config = dict(
    n_layer=13,
    d_model=768,
    n_experts=64,
    d_expert=96,
    activation='relu',
    moe_layers=[1, 2, 3, 4, 5, 6, 7, 8, 9, 10, 11, 12],
    router_score='softmax',
    balance_bias=False,
    groups_per_token=1,
    init_std_router=0.0128,
    vocab_size=24222,
    norm='rmsnorm',
    seq_len=1024,
    dataset='wikipedia_en',
)
Below are experts of layer 10 (counted from 0) of a mixture-of-experts language model. Rows are named router (the router's row for the expert), up (a neuron's input weights, with its number), down (a neuron's output weights, with its number) and show model dimensions 288-383. Each number is 128 + 24 x the weight over its row's rms, rounded and kept within 0 to 255. Numbers have three digits each.
After each expert's rows: "mostly gets" lists some tokens that are sent to it at least half of the time; "comes before" lists some tokens at least twice as common just after its tokens as in all text. This comes from a sample of Wikipedia text that the model never trained on. Tokens count by the router's weight.

# expert 48
router:126090157079148137129141170142175130136111125119119139147132125145124108191145126126143125078105106166119115090135144153121116143132103127102094130128136125100082131112106133156100116124134139129120129109090137107192109113123092120089181149164153165102092130116143181100162112090086120121
up0:136132122097121116159157171187100131120110149105158146147139117133096150145144129126108156080118140100102108131082167111150182148150131152104122094133106105125080121088116148146169099099140133127130130096093131132138104123119111125118122128135123098111160103151101112077088093147117171110
down0:109127128122127141133135104114105135158110124170141116120094133175122139100116140173120116150152095123131116129121176134143149125081086114120097092101169158113128091130104136102149150144123108122154136136086121105054103148106106132175160141123109138139135163150141122170145122129204140138
up1:145105136158138147128157141082148144131096139164122104085127120166101129138113140153144131120117122117129116141130116108110093099107116135141136107102139121109116148143136127111117107113159086168147125128162103177109176107127095112104115135121123135112145118143135130118083130106150127096
down1:144130125121183114110083169155106160165110116133139167098123145167137160116144084147127138146127100100125104136176148145157126113138132135139127108127117118162111113113119144130163107121128066094124112138099096172113100113112124178142122149147140140117095128168149136141143141075112111152
up2:137127147128145137161115137151140152165147157145083093111082086173077119114138094143106105121119152087152138098121127145161136145127145115099152127132114067119085156156158134147160117135103134146124102168110142118120137149149114124124126153153159141137128139155130120166142124196157112155
down2:090134149151099122099115138090122164130139127106150112139200141160142141124133122120163138110141136105137133128152119134147152107118165150087137132189111128138146106187125130106149135079118130111166133104129140105107118129091118113118124152125145138068149153122126156073121126177098127127
mostly gets: " Coordinates", " Born", " Genre", " Hong", " Location", " Died"
comes before: "-", "|", "\n", "ung", "ong", " China"

# expert 38
router:140139083118139103117136142106136127129169123107130092115150131138143143082137137152187107130134112131111151160144165146167169133167173153149122134134076149099103175138065172142106130109116161160122122127141123140111162102130118111088116140119161188112122145128143150119163131120104128169
up0:161132143126142104179134160103134160100137132127126100154117146122153173134156140176112144117121110107090120144141146148149179123095136140061115122153109142114122089153095152139118100130131222140086159143144153147088163101127138112150150120101122156139143129137118142122131105087118107163
down0:096130158147129167116116156101096134155122119096103076112112108172140124120139153126100127097093130083140105131130145132125115151115154103110129106142160121130106149117115147146085157091093142120127164123183098134121130142104124178138133150141136103146117128147108120045155109169094108119
up1:096116104149103141125104156130109158090139151146120144129077168112107140149136104170078075135117104109079104160132085142149127113132115112139111131108152158101130120136085141089114135099132116127133144163152129102168120135119122127108185130139114118074123120101126124083135118140136102151
down1:108127171179173130207133119153093074151122136124156153128123135130146121114132151134134099074100122121124108135115102114134109184129139098124137130106141100114158165101176133136143112132141085158148107148106096121135152131103153129165136109122111103107113102114129128136139164093170132106
up2:105141145131124173094144174106146131159110109075120086167169129107105101122137147091150139109128139116156100083102125137113175089091150142147137101164129113111135093135104134119081142169126164119110128130108128163130138130114106123141126119129112124129131141130130116125167152117102117122
down2:093167096095137121069143144103150114089136131106195109119105104142153104083125162128170098106143133123160106135153156093168094154134108103174083119135090148126111195136119120146111107168122166132114123122150091136138108155111157112123082116119147097115127143131104087147154121090090131135
mostly gets: " ===", "See", "History", " Animalia", " =", " ===="
comes before: "==", "=", " ==", " |", "===", " also"

# expert 30
router:154088104146174151127138154094131141156139147123166152122134131152105137137151133127171130124171104129157139090142142120087108124139135153139124146155094102132120157129120085092113148134125155142144087098130096141133109123118116188082137125154154142116119134113141193096144109116118122098
up0:137138114144120146128132116147169138142126139118134160107075103108120155128139122127153155140106147128109135130114154145125141109104100118121121130150069127140168143123121117135129120117113150144116150091105115094136087159122122136132136130115157128085102076128086137103124101088085125116
down0:077137156120181145121137122137128143097133134144078138141132166143148113139119155120155157168132104125140183120109154124121147126123118124103119106113097091126097124122128110096159129128156162106183104182144120126113119079122166149107072159116151114099122144138112134140110114159119109125
up1:092130149140131096102108149100122143123127159161138148156150151141185125067107093154162129182154146114134132119137137149090129162159134145173136151125085135105105094140138146107121128119135086116137094123119131107159159083127158146125091134147102102178165147108121134150118148048070159095
down1:149146135134105118128137098099114166120104153108132100090137095125102104131159077080105103117129086125104096131150103101153126104164056090116113143135151100140134121175076134108114197129083105130122182143152126074129123067153152078153092156132110157136163131122142098151069109103095132170
up2:095138137144105144127099097136094156146134137144108121116109141136109166152095175146120109149108097145129167125144137120122147124170112168118176127126155082164115095180100131158185127110101122116074149104126126175138157134135123172117103095166122181148093144124146158128135091150149135140
down2:164150120128098190153102158123135137136129135169158141146072094142142143112138155118129112088091155148075133122091153128113085119156127142103124149123157142139122156127170107139070140133156128144111137130140142093170153149144096130114114157161147153160135123123139141157150125129109099126
mostly gets: " they", " he", " .", " Award", " keep", " she"
comes before: " 0", " 1", " 2", " 3", " —", " ."

# expert 15
router:145137139090177133164162124109160148138188087100109119191109107094132146131168162146100071115084147134111134107152128164112148100161118212113137164112060113133088180125073099133138102150110154141136141119134118136167148113124140132111154106113183135113101104133152154102111096126084139117
up0:107153094133122206111135133130157103120147116147127127113130149152125151114122097087117149124146135111139136078075134138104179110097147130134136127125097109103098140127130128135109137151149115136110099162134131124123124141092151115123182088103130119100095143130135128099112135137107161109
down0:110167132125119125126142126109141137116075124092062121155164137147132090162124132098124142128112080136143139134091132118116152087132175166139100132132134110055155145108125153091101104177137143106126117157164122146135124128132138136151089124193145137132123130117145080138123143144132093085
up1:134115162117084115173159114123111099155144113081135137151126109124132142143172131090159154105128141086138127158135140115105129135130148158122177154113144129113125120150128125141112112103151149159087150161122121166045133117171131134088149150120134156108105148135133158137094126145111174108
down1:122128089112092136084126160132129167125147150132137128126128146187120137120143144126087133121175133109144122141152087103139146122164127110097160138109156125176118139129141137121148109138143130148076140121125136127099130128143106175096096143134120144144145092094134192113129069071143126143
up2:109123109181115101089165123139107109144114126138145101166149122127131136159164133110123127140065136093116116112136125115077120106109149126115122107107119151166144091071125175130043122132194092104134170175125111140124113142150131155144144126152154125137105148149093108149110095117123099126
down2:136152156086100094092108159184089084142098142133146134133155125119134128151180098129122122182126080121137164128110141119113117135108154163129129130102134135167122165131147119147111147148105158115189135119161159147154117126155145115115075082127133142121134153123154092146133080143166116124
mostly gets: " based", " born", " came", "born", " pun", " vocals"
comes before: " of", ",", " in", " and", " for", " that"

# expert 52
router:126107142142135104124104137122134117175126103104147147111131166161136151142136131114120113148132094166184117139143117172124153123114126130147135188089117147137128147118114174122147123091163166131117117081120125086132141143115116179099133135123155153104144146095113150115105108117131102103
up0:110130098123117106121112132145122131111124121161101161119111114140120105099074159111155129121150111136136134148095135124104117126100138129133182170072083134165159076123102148129126097104107110124140089136083115123107167157101142133153098125107118166118203121119116080145102170092119149164
down0:114128171160125130097113145153128159105153110141100171151132143151122157099169139143156095114116088125137101118096118119142120160132136105124121209133111085144117166094144148104106141137094134136153112098150138117136121092114114112138095100077151120140142129123098144103130129137139142132
up1:178132123136147107194089105122161121151116125123180127122107154149113161080173140115102131140139149122144096113105176110092105156134145092110121176084131138154130117139147145103111102169119123123124110122129125123123119092110088169135125100110140120145128146083088107109148157145132139140
down1:131077103104147135117139145130126205074142141147107120124123108125151158146103130128113101160126105117141121118123106118127106145098115167181089132138123149131128124165159072141111126140135129169093155143117122151102107134112168116129109161114098111126110138102124134119151104135115134146
up2:123102159103173152122136162153119162104101148119135090116099125150154138109113139140177080112128125097114122164123146133140126146123120130126185158127147117153152111106132108172148137157115129137154122110171134121170085101134124155117146157078139118118117119109133138152119136083136128139
down2:129174107126123147117094096103103104119149158122136117126132132161136070104104127140146139100168161129113159169125122133091118109090137137138137117131149159142080090142129122167117135146106128135116115149037119138111107140105153158144101157129152120144134103163109133115133130147125120116
mostly gets: " Coordinates", " Location", " Website", " Born", " Genre", " Died"
comes before: ":", " /", "°", " ft", " name", "):"

# expert 41
router:113138124100162181130152122115152103121136107123124121159145132119146167117160110184136117157121126151135137083144131189136127126117115141166141121128067120157113191112118122133116109130113146177122128107135158081124130176133131134121125156111139147107089143118163160113129110121113104135
up0:106149127122069154115199180184105129120142112126119131119148159117137108139103142122117164138161181089132140157154103146120117121120152187165104110137153149113101122136123139140098141084134156138113143138131105181124122142149122128126112115108170150121136138155087076147133150078150148123
down0:102118096102100127147152115133106089129135133137105137156125142127164115119175138123130152125101145121114135206101157119125131136141139156133137129119157128128117119147127134146089114111103184115070133125136106110162121104132094122137101107146116122128098119111096138108140108128146134129
up1:158141116090142143169127116102140121126132101156108128097059135125184147148122107136139152132112125151128156117119168119119128124093138214135091118123173108147111173126110115138161111133133157149135162112170177132111164114135171112108131115166113146108128132130168091127158098141146101148
down1:150134106115135097121105132095163125143098136131132115151140110162101129146161149106098141102126127103153155139128123115103123162136096090089125071086136085111155144121151124147177122155143120121090142129139101135175133134140101143148134107147141131145134153147141144104130157138129155144
up2:124177152108105097130146102080068121159114120092096110140161101175123118103122081118119142164158115156155145143150123148083172132125117144156112155101124138095108172114125134152125174117119141108085101098147109142147112166129095141127132148142140094156145097126126109116168143131115135120
down2:165107141129136131126130116074105171119128128116090123127162114176105143089200140135139077126155126151140083150145149114149127129137142152084097145116147133168125088125067150100119114155090151139116140132152100079103074126115099143131170097138153131132128162161141088132136178152133142080
mostly gets: "idae", " JPL", "ʼ", " respectively", " Nelson", " refer"
comes before: ".", ",", " and", " in", " to", " for"

# expert 37
router:108105137115086125090101188151127153123152101088148129159098112113144162157138114093101114133140112129133176095121183143082147130147078136135153148163114124133099150135126136114134099121116134126146140077125124123137118151127124148139174187142162129130110182136157164114129102106134117082
up0:152143114121148144138125167124149121120118211110116109099111106117147153146129138161142198130107125087135139138135116075046149126131133148130072089136155100113121133139136130156146129097148125147113123100129123129109146105113129127085164162151113112139144137131110133130126136105128109133
down0:152112126090144084124118134130106174120105147129135094059144163095127149094112134115116156087080116108113076132127129091118085090148148107118114140100138128146153093137144157125135100134130147083094111138161159144144127125095075097149114118120132111122110131185148105127138118122095134140
up1:124123183124137143090111123170140162142048110113140116141137141170128145144172116083104144171110152119141130159142159133104118128108131161103108118117153104101091141131117118154159067091128144130118138095105110105139099150141121116128193099159196133134176137182152120114124094115139085127
down1:084130117083110119186127146154131145088118122148119144105121107100164119117086111138100191121170145114144076121166103135189103155125170137158129143097146120185139112094126094090115168183111131123157131117156125123122097136088132133103123148091122111135128125128140088118136108147133095152
up2:112126113106132157092111140101111115159133128139175126106085154143116152157120126111118127117133111118166122123143130094139134129160093130117106152122143143129149124161123084142128097126109126105151096146145133134082106127139095091089095164202128126133151139126122151113137131137133114073
down2:077095136169116103169129104143096124124125120120097158132136119127142122156149134119162117098129135115141065099100118133137075095113108116115112113154113158088105100126164123179145121119110119147130086161166170169143125113110129143124070106118116133146135120131120144159091157092104119138
mostly gets: " ==", " ===", "|---|---|---|---|---|---|", "|---|---|---|", " JPL", "|---|---|---|---|"
comes before: "==", "The", "===", "In", "On", "===="

# expert 36
router:136130155130164092072119138114114148142142117098092164141139131142170157158117129142156132118142113156147107104135150128155136140096118141137149149156132130130110141150085165155126121133137121146204133118113140103151118138073113118099145144134133125139108149128128156112123113092094112110
up0:131116100089133145112118118094138111140129149098077163098082144090138142090155174115134136142128104152145104142145108117150097122120152121155063090129102111097154164121122140109154134157132137158169174114119155151108079092139140089123118140107110130161127128082159103146156133137104111148
down0:118142148123130117145094130145128149140125082125145117139071131139146102124118165135090103149118119091156116123163141103114154154143162085123108111136114136164132111101114143142094104083074102095146137165185128120097091116106142155108166136148158148162122167143109136151085150112128112122
up1:101118132087151100129096137134096124149126130127143166150102101105098140086145144145088153119137122115154146134149132128142138133131083085140112115104130120142099090159134126108148109112107116129166110109119138105120127151130149169077105109121121077150173130113154139143172143113127124136
down1:095116159197147148141141182102104132128146116180125148090120096164112150121119138142168130111095105148124155153120121130133115093126111079089079157116112119087085149145108133109164124098132112100113143105159137153153131140124105089133145124149147103130095106098193108132117118152150154124
up2:152125166106153120147139122174141127128117093137112122107094120137140132093159129121104178128125130133157102163124135135130114137149082136146137127107140110127149119145111117134128113115139141110118130102119127123148076102171122140115111122107112087137116167167126168176143092101082136167
down2:177159115142148142189075151149115140133119141180123117149068164096144078110093150172100150090131141145160161131144142144167119129087127127133109091116129122112132136105148091115119143120142111158106152128179144143148154130167086086077102097086092143123119142119187127107158140105151102138
mostly gets: " JPL", " Votes", " ±%", "Early", " MPC", " %"
comes before: " |", " (", " ", ";", " USA", " United"